Experts of a small language model.
Size: 12 layers, width 224, 17.3M parameters.
Experts: 16 experts in each of 6 layers, 192 clamped SwiGLU neurons an expert, 3 picks a token.
Training: a variant of SOAP for the experts, 365M tokens.
Below are experts of layer 5 (counted from 0) of a mixture-of-experts language model. Rows are named router (the router's row for the expert), down (a neuron's output weights, with its number) and show model dimensions 0-223. Each number is 128 + 32 x the weight over its row's rms, rounded and kept within 0 to 255. Numbers have three digits each.
Before each expert's rows: "comes before" lists some tokens at least twice as common just after its tokens as in all text. This comes from a sample of Wikipedia text that the model never trained on. Tokens count by the router's weight.

# expert 9
comes before: "|", "-", "==", "===", "The", "In"
router:126132066125029120061175154119103133171131120131140087094165120130090116117104114097176119190110048144099158175120117147087116158115119169125156148099125083129154129132101111097111130139128101109147099172095107102178120204085153116137113092120095126162131124138105105141118166111147124116111125175162160131161138141129179136084087170117183122125115172144108101155119135124081148131112082117151143098161178133097156131115169106223119068092101175142082138112169083126075131170102147078202074118116098155143080107046101137174205111123134129129098123177189176103111081119128162113111116081097170121147199171172154151048112183140123122125107126147116083113141167101114134115158
down28:124153124098168154102139175200142082118117127141111174156085154142109121087163115139116098097139129164132087110112147129069129099158179097147069179091114137102125144135051091077115140094106093153160115135175119073123143129123163152131140127142156104160147150122137130151071124104127109091083135141059136123078138161113152148110147187117119119103172151066162135130151125157184137140119129143128156172167163161119182119144081154109078148186132100140118109116144061150126118118137149163124126120059123101162210122090209179089104131076119113215101131088200123109074209135130151112139098141146104177131104118133074138146161117039114161084172095070144078127189099148107141135096
down29:111160148152164138172109141108108174124156156101176064133179192084168121165164171111091078115125128147149119092087101131117112144126159155106134164135136074098126096158087098159105129127179171202137124158113084115168127151085141092118139138170150118099102175154137168141210092132159130088151146129130174130145169228082087128118086145151135152166163116162099185108139101161132090053143149090133104164098124140117084097125118077124124141121095160104155073132148134083075183125088142147151124078119160173191126084174095088117156181104144127116133132133195128201147112116212147196087132139179127115130109160127161179152114130125103177079155111153149112164114086114101125128168
down30:152109106088171155147149124100119109110154081103100091124086148100140166190147141103131188159098131182177103112156162144142091086133071149152080127148090155186121156126177133158181163119124158141089078114097113066102121119160169158140131152121112116119148135098110175105170092187151134148109158129102094165091035081129175101127122083117184169162120110178160154137104062105140107099108193179068102159118116097170110103140134117064128099142115113150104131126153118171136150171101120136097176131097138119174128090181094194133137130217140131112065136198140150158130170125066091080186126149106136079135116144131145127163158100089050163162087125149118104144130121077108129139107
down31:146162113129177133111099105063115140156126093135169125139149082173100113222123146114156117120095137175179172099114142110086123129066152152119140099147064170114134068114123165160113104103132174097125155134104105126098100119054110115172082151197069086090138108144171180141143170149148092101140155106165155155127147157163096123083183150129113153141078146150142155114124144135097151156124104165152121126058157088165156107134145109097100173078155128099106156181117149179102100085121177103187138174105168150134160141115152157189163197108078119122155096097159154103144150141126096131123151171134116095134117058126124161157118117116181085153147128184108143092183065189167213119098
down32:157114119144121118114098129136093136110120108169126084176132059145115138123145118094125185166170091111127148190092183207104069108157096206166113110148150144150066108157098102115140068155151166080153103124111159218162111137140115132156158171107126144119093150116141063174199158121133193117102105073116128060139128094141170039121159086206111130174128079127170106149117123143129092149075095169168141104151059123165103138121117155149159105124113122128151086117122179200167133117130089134135064162120130154085097114141168118088174144137113147079111125165118166141126098156105121084146065147105099133121076133109111131089107124078103169180132146109132137093076136107117102135106
down33:189160142143148154103156085117162093090127145132171105123144176129102112145133124151028141176177115129095095113165137092167159119093135105144161107125146079103097138066119163135123146139122038112099126120121161152214082202122151145141109092188129156126089066105198163151100144113086135118128131112196127089146091101132110128152115122140106174146164141134123129190170051069142163179145116107108152205138138111103151125141088158148100142205073161093114138121113100140109175123183148155143091112145133113191157152129135126122113156138175114136160102092144086142190092179108109202079112124086157083099167136166115114103151145136139162189113083134152132082139146113093099124150
down34:162123174117112105135163118104138136134077093111122203137107075110132096118146156208163141087133177156138122146137194095144093103161131125095120096108157137078147148100089146150122122103174061111226086097163167120100095139144176145138125143133108098053160128157079152133120105141186183098076140128127147124089113079073125120165178133141157068098155115162185177078131114156062158110121111129091086094161138114138112161184135104118164077107167110167125140120125182130160152157154137107111110238121116152190118151136132106094141069050133115159112145144100156122090140160107120141134113095137097114124157098077132156119128106167127164081097089104185089050131138089130146125131
down35:092133230170136111076125162122153120109110122133160107117090120089138161124116156151116171097096145090148083158113173111123157171111115122142087087187082172119082079116103104169148178121115120176110161132124143215131151098119139087134127154128112093124087127141130152111079114079137073099120110114109107116126123154101129188120110097104160086151166114172104122135134141138135130146087177165151134151129139131146128106125083149167135102113064102156092146139111170140177123139179140125064173107170157120148111148201111167115162062072190105151136145083167181160167141192131163193155125120096129036105089151128102138095176063143117123102118165191182129085132132151104156139221
down36:170135168075169150127150079130114119147127180084123161088143124191096141161143105099150116111111129185166148067179075151126141147100129094169141147153109135136183114145118087139157159128064125144108124103112118185123166103070133082088179149106144121159145144089119143213109131126175154114122112121138110089097094116119172155094095155152107139173091138214121104165180127107094109197114089128148145107132118150126134112125141132100121142112150072120101177093157064093169203052135180117102159116124107125142042120082134109109145185134129104128165146163113133147097168125195164135125076126046086165105142132128144141109046173159176122123153152103099083184142152111098094090105
down37:147130088127165115182124189115060138093142092200147135126145137109155071096141132143073142105106146135173089134151081132089093105189117084127162097182156055204101175098191133132120132081116150106126119088173082121113126142043139155119088073107136153111154077106127102138132130139147130093146124220087108148105172118122239110144117120163157152159166160159138160102099107141122084148150129123144123075138120133075101160145091124161066106204128093115101112083134104182135092142135130111161121121130112146122128169140121106156117135069080120140156113131102097095184135088232110142135124126130151134149096154084130150101119145149084100109148093164081085141067148139131144153090
down38:115108117119108068079075140145111128125123143143075085169124114136145117123088174136139101141118090139100139146122255110192129057141140140105102123117086135061138133079154135148125125112135152108106137117147109096110153134110120120160085112124160151164143127127145061123104155107127061172127123133123101116132132142183136195133124119106117115124152083137091094128153073084185090164166105132123111099115172136121107116128133151138114107148146122123142192126107116121126194103174113164109092168106136123145087150162155121115174131130114103113099135116127138146132058155111105111127130120118129128126162124135171130132116121158102142167190107141125138151064129102151129116115
down39:118110069123117103104113088070169122118115113159113157157113129095109167152201121141171165121108115100171153127092118127129134112182167147142134114089119171118130088094116153135187139099130150096100122108105123079080101129129093106107139137118102120184186091154116120152198132191149142110124096101056176067106153113074130122065127116136105139136213157146110143104114092154101169129070139153150136161119169096141225077141142093121129147147123122131120116140159161138133072116102137185105107127039171129113132131172113105134175078154090129183115138097161149060176163094064151189141130098167112094124097053117124165163139173135122171114099085101152181179144160170117099105186
down40:163156118133124046115110081111138096132115144156107131103117162122147157115151129125134094141113126098089178116095101183097137165138114205147106123150166148116198151130116161174135162154101177144138113146076129160122113136067071092101070103054127154113114133114121139144157079105055134125126178140107087095135103113095122090106141110121113094185091139096136095118096127092136166173139132086164120119138123153143156082149153118159166072132155127203112137153080104161164088084069170158127133045078140127166132054109166167140130155149115107089157119063183211172121119145109095136166126187128108110118090084133123111183210133121173093104196173135147118156151154090135160165155
down41:090160189161121105142141118119157037112131225069151127121138133166126117169142035130155151078125122159053120169135148120107164185119124137178192128124113178123152135136155173174149089152099137155165087176086115129106208163112153155138110151099165152074133146154135137147106090090145141104102123145184154109080162115084120108144092155104106119076120092161167034118144174115146134138154212141079117107095123134115093168154074128212162153065168092160158119134081162171146126181153100110135080168133078130136168121091173091113114146109101144107180121141150124131136153164146128150167099142086120132104081104108136099150104114117151119141172111119110104117113137125154087109142
down42:138146164152143098123094092173110142145123165097109134142110137134116120162173153133144149096145170149060116156138162151180198132140055173138125090139082145149185110077144131102130089060183163124189124127142102102113113113158097122150165063044128156147135102108167133187130166107100110175089120128125175128117069118101169097129073187127102184097100125090149134145134131160115095110109116122125089126121067116120134124132064100144111118095113189107095124135179152144089134116091168110111051102188073037182123099116092107169122173117125146156146131125124127183080147145097091178147113144137138093172075155091159116109151174141191084145125136086093156084140134136055087138109
down43:101112121097094110201134162121183127098145122080091146163110116150165134125175106151156148155117149130079134168102103093061103134131201129190143123111121133176175156125113145143157055127117119124151134146141139104087165169101135179084175081137162122132118161111118144149123142102131080078053171133107168089073147134088131147123144057104112159129149134131110175103080152086122087139158179117139141084091127110102106133088110102113079074136132091137109165114072150177109134173146161098165145065071088158099130129089076125147126141157136048115104113083173145130127144156160122152126125148156168117108097116123115081092108156169180083071158120159051035115167162073149136163089
down44:119124139098120101146137140161114166139084118153131149064163105127155105095075120089100075136109184131077123088133137171142112127060154112122094179086107152106097117070080081081111145130095109137136142148204141197125140148134155126068133128143177128135110165155101149165148136168102124117130154163124089113140158143084120107158100104158101085183171099117132101097143149125142114088119154150164180129098164095096091149132107131100170193128092117122183115149098110101199255142129160126152161111168061157106119132123163111156099104086170080119134135130116100167116094179075116140197117171139115069095132102127097096120042122154126153165095113127091130085086178180079140103179
down45:113147061118166121082117141151185208120158127185156157183115191084107163142145119098152142147184152144126132128158086098074122140124155125128142139094192107105181163103170122109139120134085166129150188096110127136119089128124122119075119155129136141150090093122152107140122062077110113110097185136118173126118111118081045140137123130130126111137158129152110147121121180090087090159127055090057180075184110164120137127173198202158071131148056111131180133123097133089089137113140109194119114085126130135183085147120106176155130099084132082129114119094078094121110116094151091143136130126140126143167076145074161127078094132121105124114126146114096150119090199150141132101043
down46:103154105138121082142173177167174129163114099115096154098057092116134119125190121105102133100037100090156136085092060142170136141125129178141142139134102085081089126109187100133156156103165135140089160145074186132080057148081106176152139157117148148116105090137114172123205115083109140092122175135104167112176120096148118105127128145138127146159132167135117135204139163107151168152119125144128136148105155148089161171054145102129111196101157123131060145068189151159133162127070112156107124171063141145162124103108166121192148148094155189098134113114153173106094080127138101169131158167181158140092102176136100165154116155135087081110140167115106085154120098135135085135086
down47:120155089108122082122158176079121141205096110184148135130139149140177143122142087055127151124081171125095121117152116132136109154111102096107133123074079103184082169172177133122069167075178046115113107109078168096117086109146093148198099131180218134122163171073156078137123084132159114073108136129092142152091109122147203106133135075089146137095144135115174094130095148096049104127136174164117165093116105091135110140090188100071137116111121095117140110139154159121173154142144128100152091127091111118072167133163168106125116137130111148100168139101143093187149076121124106152150153108126119122148115109160124125127134132185053125180099092088152148106083157144165131184164

# expert 10
comes before: "0", "9", "8", "5", "4", "3"
router:152156095183128183125099113162143142139129130112075121125123101162194129110142173158159132050208132084097162079126095127133108183099144132144085105188086159145118177155124118140060143144078121117132120163113139183172125151106093170139076113113125140102155169160147140139140164134148136104090141126109114158147098090212160082145123096159106171095131129137131090201128088146118151149106156176110133165084085164195147093156144168126059167149114123110132088201131118114168105146132118046155119131132171165087167123143087074123163153116075175125102160140101102105103146070123065146082087178080128132119114124121085095139086179131098110194126152104121113153098150117183125181112
down24:119070143066160133114110152182116134128100127159114130115092092159098081093115083121100102130169103136111099119154132134155137113091121148165125088128136161097140155096144112134169144243102160084064094114152073090117081149095077114122176133145197078180133077085171133088155121132158123085161109136135136106129084120089112133113111097055114140122090152161118113090128141156158096140136132099109089137151100082108134121121136125169131156119138184145111139179102093168083082104087103144138162113161103065095092126097087153148119092147114117047175114117134084071113143106143206145162208143176137154147136153086204104138141126088157128120148072146177066138129189056155122123130
down25:123132147103123155148131121109030120120184125161095169184107147068146104143126162118190096134113125112135102099099143136084078135125121188123135131144129120149164102124156185149142085179165105083048201131124142163094123056132171148100099151177173124201103133151146073117157139081145146149149180070138122162116123136126150121140139125190176087161126089081091149095100121144199113149124096140069115104144115150136128130100148106142098111086133181075127105106114144160102113116069143094121118102147109073208089122171086154113093081077179118119070130105150139091146076094167193148116112172178168138099140122175110113107123130142153134124141131162116094137167074163109055096125
down26:121148117149094162130131168172129106137123072092169120088108119108078139119110094077125159119134120198171140117115217178202121127100131089139140165187143093118108157158102140185073201159112139131201170105162090172137106131176104178143157160072132097124165108108130097085197093150098165087075162083136085146092158129133121157197074134165140135106155182137126142184173148148205149126174162121135122098149099134132109089168088116150071111149123120101142105082145111152130091196124124131150125121128132118132089100175184123144086096129181159140157127120111117154098156136077147134065146130093144113147146156092146085172137124073093089170076135102118181135152151181138132121160
down27:112089046111171129146083074101138140104190182114162106106095118131148126117125164127114164174114105149156069133139129142093144070187110096117109151140097203170112104098085198176070112132145125154084106108126097100098083206162119083130189131134128140106071108139156110160169113100106118090111099103138159115150121141130115155143110151158130127091171113089114112105137114116184165143095084158156069159121158152127102101127144205151140105134077131114075129092094154143160096116141088091134163124135158109123096081129127153075153136144124130160114095087189071178129126101142148155086126147113181164172176146146112138143171141088114070121138083134150128079223079139180146105040
down28:122115113157151069175098066140106149184118153157154122176136143158131167138168125103183099165147132127154148175100129103106147156130072101113191085092145096140030176158203150117138145099121134127183102062110066141119131144137100062146114110098119155146207102128099103121122140178151140190094090074136115151119128160101135088111123115131156161094117142088117091163126176067136142101098170153107094093152110114101120162140117198153095106141133104165106157152148144198190161096148166120184097117120098070131061158062154126103137135154152079145158086082099107138120170139155091159132102103140115165133111085171111143139136071122122148146063113127158133116136138161093045149090
down29:101112104145164131149122120135169179133075111122191103173143080167091108096142112192123100127159125150133110175084173127176114105152088115166117116090063174085165109141072134159118133137117122139155126107111170087122134116134096162180143076153153112068096073092093167098119138106139196085142114107121133073115172136188092125171116151102162151166145123127140102105116113134106071147146166103101123049120147117156130169120054153164120094118082146121188098159121141106075099158175077141142166150128138116166088089086093079179115131125125158087162130091136081133139183147092162184130192086091134204132158106151119118164132067158125066134155097108144167114124173177095179104169
down30:151144114161142186183140114120087158132122149172110141167147166179176127104158118090087162122181080120071120139163198110122067144141155132136097128105117119164104141141119167149128124144087156122089117119135130129111127128162087145162123140076170094115123146077170159150110127180112109130070126082137143115044128132140181062187085117041100104089172135129144117120153067144158119186115119138146154147103140071114105088128143069108161165152094148126145183129193174125088107105111100067109055164126159129094107149061152104141125152148132114066139114132104141162173123109200187173176204129104135103128153097154137142109091136094149077147139145153101113114079110111207140090155
down31:068106147137117083146134171157147132189154125129118095108147172190160122157153136155116161052126161138096145112120135152165178108150189183154122149167114138182101123104132167108170163159108162129131157096067101114124097095112186175175087132092063088150162126168154126144107154121146142165141137153085148163175159145114104075094128127106158141146137127141145168145081121170040098135071129145107136098065101122075171055104029121097088167069102175113137122186172144106199094152022125172139163161154142136130125088107123099072116127105128100165091129125118105122147178134088126124152113159091118123108102159134098133095147147094162123119176170136113117123120113133143095095170
down32:110117091146070124164143123087158146138128114089120113131212069086153093151165155138123091198165138160158091111106101088147120154052123125118126103158114089153091102123179119158166092160115100116058105090142072149136072091135112123100162150145108120099112147168121107093160117130124065184116148154101110191164118165087128108124132150172182129099139184165149111153146109163140088113148098151128141087160104159068169104151118089191145139155124126178134139154110137169144175139115102119088110144178109120204118090177145102170105148192149078101124082138077133145153131123163156091162093049160151145152113096076180101146148091091122145150099127062136129156165126174031124101122
down33:140123124062123060125137107166161130097148068075093103125152144169062101118141129129077086074154110122042163148145234166154108069076121123145123110160137108133188152144167171098131111118146147125134126148105161072161085072145163118102166093132109187100153113140121111121176170153080098106164136100126080116161134161107151107132143153124123083163154085120139136127104117090134159105139194165160083107171115155109076128149115122151140119132123138130120104089082183191147178096115138124080149147120177124211167141157102106088138101083100117087119122150128088047053147160104094114158142120137165171131099107161171107132107165144164131165092085132143085105118072159105095134172
down34:100039144181141172091164185141139146160125107110084084118147124101082134108097057170149161187148109164145088146137065145076154086102122119190120125120097098171117146150136147143162118165180100150093106144115124197127160130150158119068088154058195120166151085162185121152163099135134092189108129181144114099087132165129160123128172138129126135150104124190139114129108182087189140119088178117106152113150122092093105168119137172099134108123130088149086195115093111144101161079109140166142128108140056126167178100129160098088117128142127078106126096162098120088107120144121139124173094123090144143125166102143190138188089141112139147154166142160102093114053113101078078125079
down35:092186132111106151046179143135109119071112141097139110153114141180120175128181168168132156111140181093149110120095214109114137149114147117182156081141106165097144140147127124150127122144103123123122107142106147099133108085102150138171151125098138132105079191148129071132192144145108170096115126153085086169124103118173076116110124110143165141129170086164067146160183186141148135152102145142160119107039206156114135093123073047104125144159103132118109134135122145199126069090151165131088121131101093109123140089142168186112157104070153195174144177164104140106103197132089112152112134118078164129126125083108115162123134086135089140188135139132103049066136140163153122093101
down36:064140144161176160172136111045084191167133125125162114114138104137087135132170140101101118127141155131148148123118133152118133148161182100139089116155164168085082183179083139173159130111093174101064144167136138116137118086106090102157158125116117198120163162128150152098131114108093141141107126103185117127153126190170142126151148141016106159158136111135088155118138076057151154079086100076061157113193147124146131092163106098130101151102142175143159113125149169140160089161131146128176126175098106080106128083128170095156125121096082137110132124159172066083157164131166112142153160161151077174150147122088111152125089166108075154162149136209127133133148066124154097175094
down37:146142084094154114064086128107132139091113126133084157199106099178116124151126131080125084123144146163154180139122164124130118124185091086192113091131169092119169188122135056134137098142131147094132100150180108167123206132188135146098147163154091136174189141152131131096120129100087097136141078124198098149068120137080131140127146091109137102102143106095156119085185142084144120138091113174099104129128096085176095125108115108191116109129117139086060103133132141161054098175135110134117107110103124194188150095065104142155098136107079118084108076080085115106159164091141154137123049121144108127127096097147142125024040186128131118103153121115128142141160120117137117134143
down38:177067108175222132097092144122166105074107058094151199109109095171137145138106118112135135155122125142133099126182079142164155100106122117136113093118133126178099080101115102128138110160141117145094111106114112137141151145142151101104112166105083194091089106161087160130185116157141135139086193135146134139091140127126177083150137107151146113138075110171118167198106156132175088118150122139118102152122091090131137131156174099154134117128137141092114151108066122086051129121144150088158134018136148123174111130077140155113137191140145180102113168102086182096037183084065094165148182108162119121117074095156080135158160111089091135110077151134148125118096152137105080116121
down39:080117162148084080076140143138108073086147128144139092087085104094116080103150152160118165125130099106108155100144109144146131160118123171162132063118137128133125141091123162099107179170160172090128138157091115201089131138122168153136133155121111109058084088104176087100170088067103164132123159189127110154113091100170063082115191158144083117173129119111128150123086097130114128122160141188162164163106083080100121129114062039099099103163140136125168093166125153185145121126122172090126145117122139111147161109158061126131127208165096108080168135132090181112125105148131180138086160093165089088146149126106101172162090124106151098089127092149145151156137186110114087078204
down40:100117131189130146123121119159119138081092107136110122122091100109105109152103120124092140111141129125169117097030231128111155148123143090101079094125126113102105082062174082160101112117114099177109104171111127103097141111156119099118108172147119112087101135095090119097149146117143147137099132083172118133095125113104115134108130083149058142156171101181129127107165200181163111081093065129169144097065152160143109143126108039129197141112057104177113110105071138135133151140134152129119107140150115103122071180183151182184173166129111133133160209140163178158162112101124078127192136112143114106156131162086120047103153082113083128110130159118103089155165160086153131102143
down41:157165201157087103199170145187101146109106136085132086065118187149132198159148093152122129188148118092135067151204079116157132166138149105126168169109170149149107149218122079095158193137051125163121090053081127098165126139138167120177144183118136130098105136150137107126120138128109098137118124106098095074151087136078155117097123119152146128164140147156125131078139091092151122111108090169135059089217177094185147135168129131143117130162094086142138123122101099123141138132103124137133134145106145102106119113164089167117180119112094123128127115178081131152131095150166113129154173126136150122133154147168103089169152127044127108116131091058109139128208096084147143128134
down42:142083072106135092124133102143152078173098156112098140099104129135121156155154169173099120181122127154112146125133193136107140162116136145167135071132140194106126113104094092136178130175108096163123108128120122140114164136102149084038075189130151096117117132156105117156130103127132126132091075153136124087127068154066086135166140129116162123048102118129146146147136136116094118075112134108181135171181119167111110209126148128126074128122173137106109158114117130089147114054146147119100122142155184145138064176197209181189127160075142133114105166100179207172123131158141132096165088169097130122093082194105137154127107130121108106162095195092181108100121175129072106151145
down43:130128166132109092117135130115172113087130119140128136091153179113100090164131153086136153042124122101161133074181069136090138083114136095166156207130153070154113102113114094093139118125137140107071091171072129127144120138141157228154084108120167136057157128169181099193152145154178163081049125135165185165070098094141145098077126144138118093168136115150149139150113158163104094088079088139121129140140128156160137101140193096087122153133173103142076189112099114094097155124142151114134120128183147143115147094117127121141172121077047132103129164087158101129168104152119185122141182139108114115108078120112082144088166192168102127099143097121160155148095165112087150181135

# expert 11
comes before: " ", " the", " a", " \"", " B", " S"
router:089145107130130117152133078162161113145104175073150191107138103077122153090123127092067107177095168109159121112149136139160120135159076107088217120111144096081114152110151134127152137116120101165201134120229081145131129163171149151126124059143114145182147135114160180134133117156122128092100138138100138107074120084118116148123107066163171109190155141112151123127166077175199104168185084131128182092164168062112103068158124109138149177104140093119171152142113151105153154198157114140132097108091121095115165114115134129103065132147162082141105116135113105094124142154127176142106099163107120125098102092063158158146131079107064203144141151152126090072137092157095080089114
down13:097108132139070114181099108105154141101081180159113156171082044105078175246145125120166130142097166131150066099167162166152111168122116161166123170086086118127160153107126121133181130100157155101158132152153125103120089133161153148106137097143145179136120101150125156136129136080086116189113152096155150165077135068080095148130049095141108096113085134153117150161125144124125165159126132139157144085158077123109131136124126104154110101071149128158128163059082111116138136089115173133096148069075111125121190097144138172142082104159143136143127184139199154094138149098137136127086078092057153147113146157117136066137097160109075140124081089146120061101181143163140151075129
down14:122127152156094111113074128115163086149149166138083086141195117152182056138040128090146127117151114167122142108157194156132163121151176148150060126123137100133140121064160090157161117115164104106132164123136169076156050091139118126193101103108062118144114059091156136090113150144076092174107192154140137107172128138181102139118116136132153061134120144137122096127156078065130122118187119142075112092193171119089186166128074141125124092131162192090141124122054127062095146101129113178155106159121116058085141119145136155103131149101130136119109157126103165149185128148075114138136140132118138113110141135160160137082139095129117116101114080138095111189091106107174129073164
down15:141116136096120102136123136086165168144127144062129181093097142138104065130146123128114109114095133135145130148153071118130141106116167149150099151086161128154102172153167168180086155134081119092104157135097083160129164127181135099105142139076134157090108168107232129132148142157179151145054154103162102161126146123071125098151148120157137133147180166107078152183148164155146122166080151164160100124164108104143162070116162173165108145183185101137106161134119094176145142090125199075062132142106106188094168090115103132120113104118120118119093119156124137101104109106150206142157134100100083150130018152138118152091110170104099136156166191069088137148115172122082184084116
down16:107179098156102155084155120127114146129118146095193155176114147136131122094195157119109131083144133128124127117161255149145144153142104115082156146153138137083156127132085110125185173180155104083080150126114175131081097170145167144082117151134088122117156074034103109090130135077158150086099168125080124138061085066180138199159138094142137160089155117089157120146095113135166121148119120107164127116122085132129093115125088140127142148105076150143140136082176171131199088119167151168125101114092181167164087124135133103057132106093132082126089115100099077096134121116098140102085166107136124118120161124089160163111147106154147136112145093108137121120147153122144147094124
down17:168091105067153133164147125166122148138111136133095118131106123117128096156179153166135175106128168155122043112130118099083056158119131153124100122101144087095129103150150118109140110124134189080080125091068103163125097069139082050114122120137160139115126134109183151103136151087107163162066103121161141175106190117109137178125135136110144112113176054144135115133143198141143177151124135060124189127099117107139102165103126181172135131151111142202154138168120165136122122164059061142093075128163173085155142108123065126127105115126147123168121196123089132197124155126174074074118115085153089119193112151141082119161163059117104119088142097120125141165087153101129087173102
down18:073143139125137093156144128098144189096104146186170150176119137151072097148124115111166077106139174057188102151152158142096102151182185153185164128093090122123140081119164177107150114128098107231145103116110149094075108140068080179123124102115173142150101161127129147130137132054157119115080142110100160115143114200103083132089122089112086123079154084162095145110128155088143085154120153112153097092105178125143097108130158173143153184144163106121148119132169140138152131136104126115098151190072123135098142150127125097124071117090179100067172102103138088116118057071083126085173079099083160135163107126116151184092126096072151153054129124114100136159112119149133159135115
down19:132164141098152167140148100046141073185114136145131140081069138098101125172154164067126111158122109163106111110116090100142137137083119106140144091158169167109127125116145091152157086130127161157131091147178186114106182178097131143189087142209104104137129129084091120060056091148107151130174156118133111118116150187150152149114166088154106077080154142124176124138127145155167128118119184164099169108153125156125146116148138141162116156050122126150108147159132111102074089105135084180136144161129151141093121177160150186136123125119229192138141083093113132156132117106168193079164172191154090108081122129143143129123130142075195117140134171109069103100187149155135099116098
down20:088101113132143146156140092113152070204073051089103131137121153117102135174150172160100134161164098108148130149188072131132133147111176108074124159178119119135104104098047171120129093123160092157111117165104138120135046159162108136137125101146121120101139094107180128108074148109096123142096139194059206059129138139185099103142194120086120118154146134122131134141113120102104189140100133142116122150177131110126088153099125134115110150062074159068118098066063178082125140095099108199133128075166195127203140155087092136088143101126133138089107121073125160131149130121146125093143113133105113123156124157165146131145161141102159085122174135133066207151129144098105138137096
down21:187200131168171147108113171112162085182126180118127078165130144161149154112102155113092130130103104133101134152147141125146127158121088153160100098152107107136090120142110122134094138183123155128127100103134169087121114129192179122111153086114122075082111101191140095077157119102177107133100107137163157114171206145169129074113164113122136098144157110173139102174090140149155141185138136112215056123138075114096166167140088093132179109098149141170127110086139169104147088118188068144117134140124143081132142092096150073114169053134108194077129095189100115101162169186159149166121139125144100136207100140109165169112167158084155099140164109087149171144106129066142169150143
down22:163125119069077154125172148118138138156120124175063171102111124089102125136149152105121139126097110142177129151109185208133119117173111113088148111133096111109115166077117137148134122097115102137166123138132120062117116188134161137160116098156193175108162156170064152159111120184119130164128120091116108126126172110165132140131061117122188135152089132078154121148151119105108185165137160166147078145165135126128159110191092116127133095109095145118166137075104107087035163149220048137144152063107122108082148096116128144151071137097188148150143104120113110131141160109088128084097102085118165100130122149110090196083115132110085106185076081061127125165137135138045110082119
down23:178112166078147079121094109088135124114174070136181084110110116127144121118126135142175133100159191122066112071117167198122148120129101172051110137116123158085141177157048115138122115111167102136162159178094166119097079087089073121145138151128085120146104069180122114193110111164126095076124118146145133107141150073067134164150154144135135120142144148112121196137107150142164108118156124201084176090118109153152087086146086145129130144099095070091166103093134099109110114144138090081142171145115081087117118117096110148136092213129130112163138140153075178147111100127080110123150097135139159128128092110136118102139139108108130150034179076122147077032160098126139165127116
down24:112128164174169191135120198133101138080119162143038055094115123135129196107067140126143123156180170144156100155076101064142164165125156199170137070131110134111139104164162117078143047091078127151113134156148076118135133142142103131127122142113137111180116114075074156164180140131162144149128133157137146176136090081117128105092127103151110165138078102122156148089160118095072118179067138166114074154122088154133112127158094142107128080127091064092114123142142121187146152084125149065173131112125079162137135208133088143139096135140110148135062130136070046163120119119160124171141067130127100155140157162104125180106094130129130143091127070141144127139172131115126105151162
down25:107127118194149107113170136149127120115146154116164105134099121138100104113157147143069066148188120200098100141117093124108155136090076107157118087154153191114098133156190162136112167109085149188147131121108106076149105146122200159068188098141116141142031131086146168079111112117139145100075123140129111102174084154104074138142140072122102168151115162122144131173062110139144165129169091182146137093119083201122097153078137077169098096127190127069134169117119110096144146080104117166090078088108104090146103143133159137140125160213126129144103057114120113158099156146150173136167102162159145096145162102126119110096111078128156121151097131080114143117177067166126093124085
down26:175105150111121128130087138059134131143175159122137130119136128139093122110089120053111166133124131134106127105148154162161110157169062097115105163134114145146107193138140181094097153137096154093128078185194116124183166129182151125131129199164120180151112107122105170079135089145109232137031193095143094145098154165160155177103125173159133110047142156115133095188105137132115149153128140138120150093115125130147164111128140123139122204138149096129079108113134120150125100124091213141168160115119174139165125134139240085160134115114182161096127186106123118079128168137142112072143170084121084146132122138188120128087133120139088135146134152139123091180087112149109088104123
down27:062173142134068076154146054158102053165098125146138115162113139138102171135151097110135161130098150078187077122123077163092107078136119076156106133103174177134089198115131111147170102114093150126073090132140165115086161110136162097109122161157172107123094100077140129074108134140154094121178149164120093147115184074117109121103102164170151164177078092178104139126105127113147103146104064142143130116154138119164181117087117123123179157100108178117102172114135163143086117187129109170152095196142166120142129180172147096135128131144176131121066110089113127104117145086218132145122120113095161148148113147126068154150127115181122071137107105112092111054074143187144154115156
down28:170092150108097144159148095127187081153159138139085127093116086086177117124162151122121133146145131123102093143110202131135072132192131151175153123146143129072120138111155137117145102092174130089166144224140075156072137152102127129171158119164145136093135131108062126158193165168162140138137168133125086134125137108087156098154138084111143117183166213100128136080113155102138160117180165096097070071096120121127163125106135169145055074139123078196152114144159162110108101138151158138121138122064141078109155152136174118132109136155159149153102125122089095128135117137140144077125145140148070095078072126099170182106155099096137165086139107073169127123237148095096145132178
down29:093082115086111111140170141064095179101143120140169134104162165164136129134081136064097150140111077126132122116231179134116160155170102126132119120165095155118174184169095157113099124139121182135139150143117128123169099146138118166137049083154159126149198108114147128167116078167175090142117128100123193114147194197131153112135170119151153167148142144166144155167177169133123139110068123165098099112118155147085123080176106126089153148176173143183112141100109079141112139094168108106161134063158071093131087154123153151102137055155133176126107084138128159103140190124115141153132104128140166138169141096182114112144129145049109094155141087162130120066124180174099148133191
down30:059106152105172173165207105100143104149128092172200107100106150164111186182180183132142115170169187114125154115096210111110089141081152091078103155159095146078142068157098099106160177114097193152113131120105099126159091126184141107151151180102108127086118141109132143142128121137133119135112161109133123123113096146106111137128124169143132071145134131085160113171119186130089123116130164177145119109142072115070114101109151175086159071170106172126161141108122161106092151093148136135130133164072125093104137144186089145079130118016158142174092124101110070131124102158121100177140118092139141164160072119138125125153126152144127148087063089185117143118161109201167133131120
down31:093141092116102163177139167171118109113066148150087088182112096103116136176156119060121165136146078120127113143103173104162140088169142139144141120139173129163179118098103117192158142163162129177141171152106120165118139154107125159156114123115110079137147117110124094194102141073119180128163138072122157123149120098121156102153153123103134148142142142115106098123152148094135115151156105115146049082146103187135100062103192162129087123114146092172125252134152120111120182102199140133140118125110089186111109113131214142223133122172124107115137120116104131078150151102097162092100125110062142110161130153074167122111096169141125182136139070150062064146167151161146158143163
down32:135139111143142126147150149161185110143192085127135067181150136087163129098192149160161137141100105184079081176124137106167167121114107119183066118105092118136078130086079115129105082139069148110122139098108166192161095105124110116114175117128128140148142115184125080154127084122099151150176163210103131127040110137145155150142204085149143100115171073147129160113130207120155096133195111147127123143130081102145147070201092110192156151155092133138155150164155117122154109149163070148118123112170112191143152120101185093111120085125116081127175140191144109107148173110107170128137141076135168124128118155149125146101116126120133127102200069170119116129062163145120137163122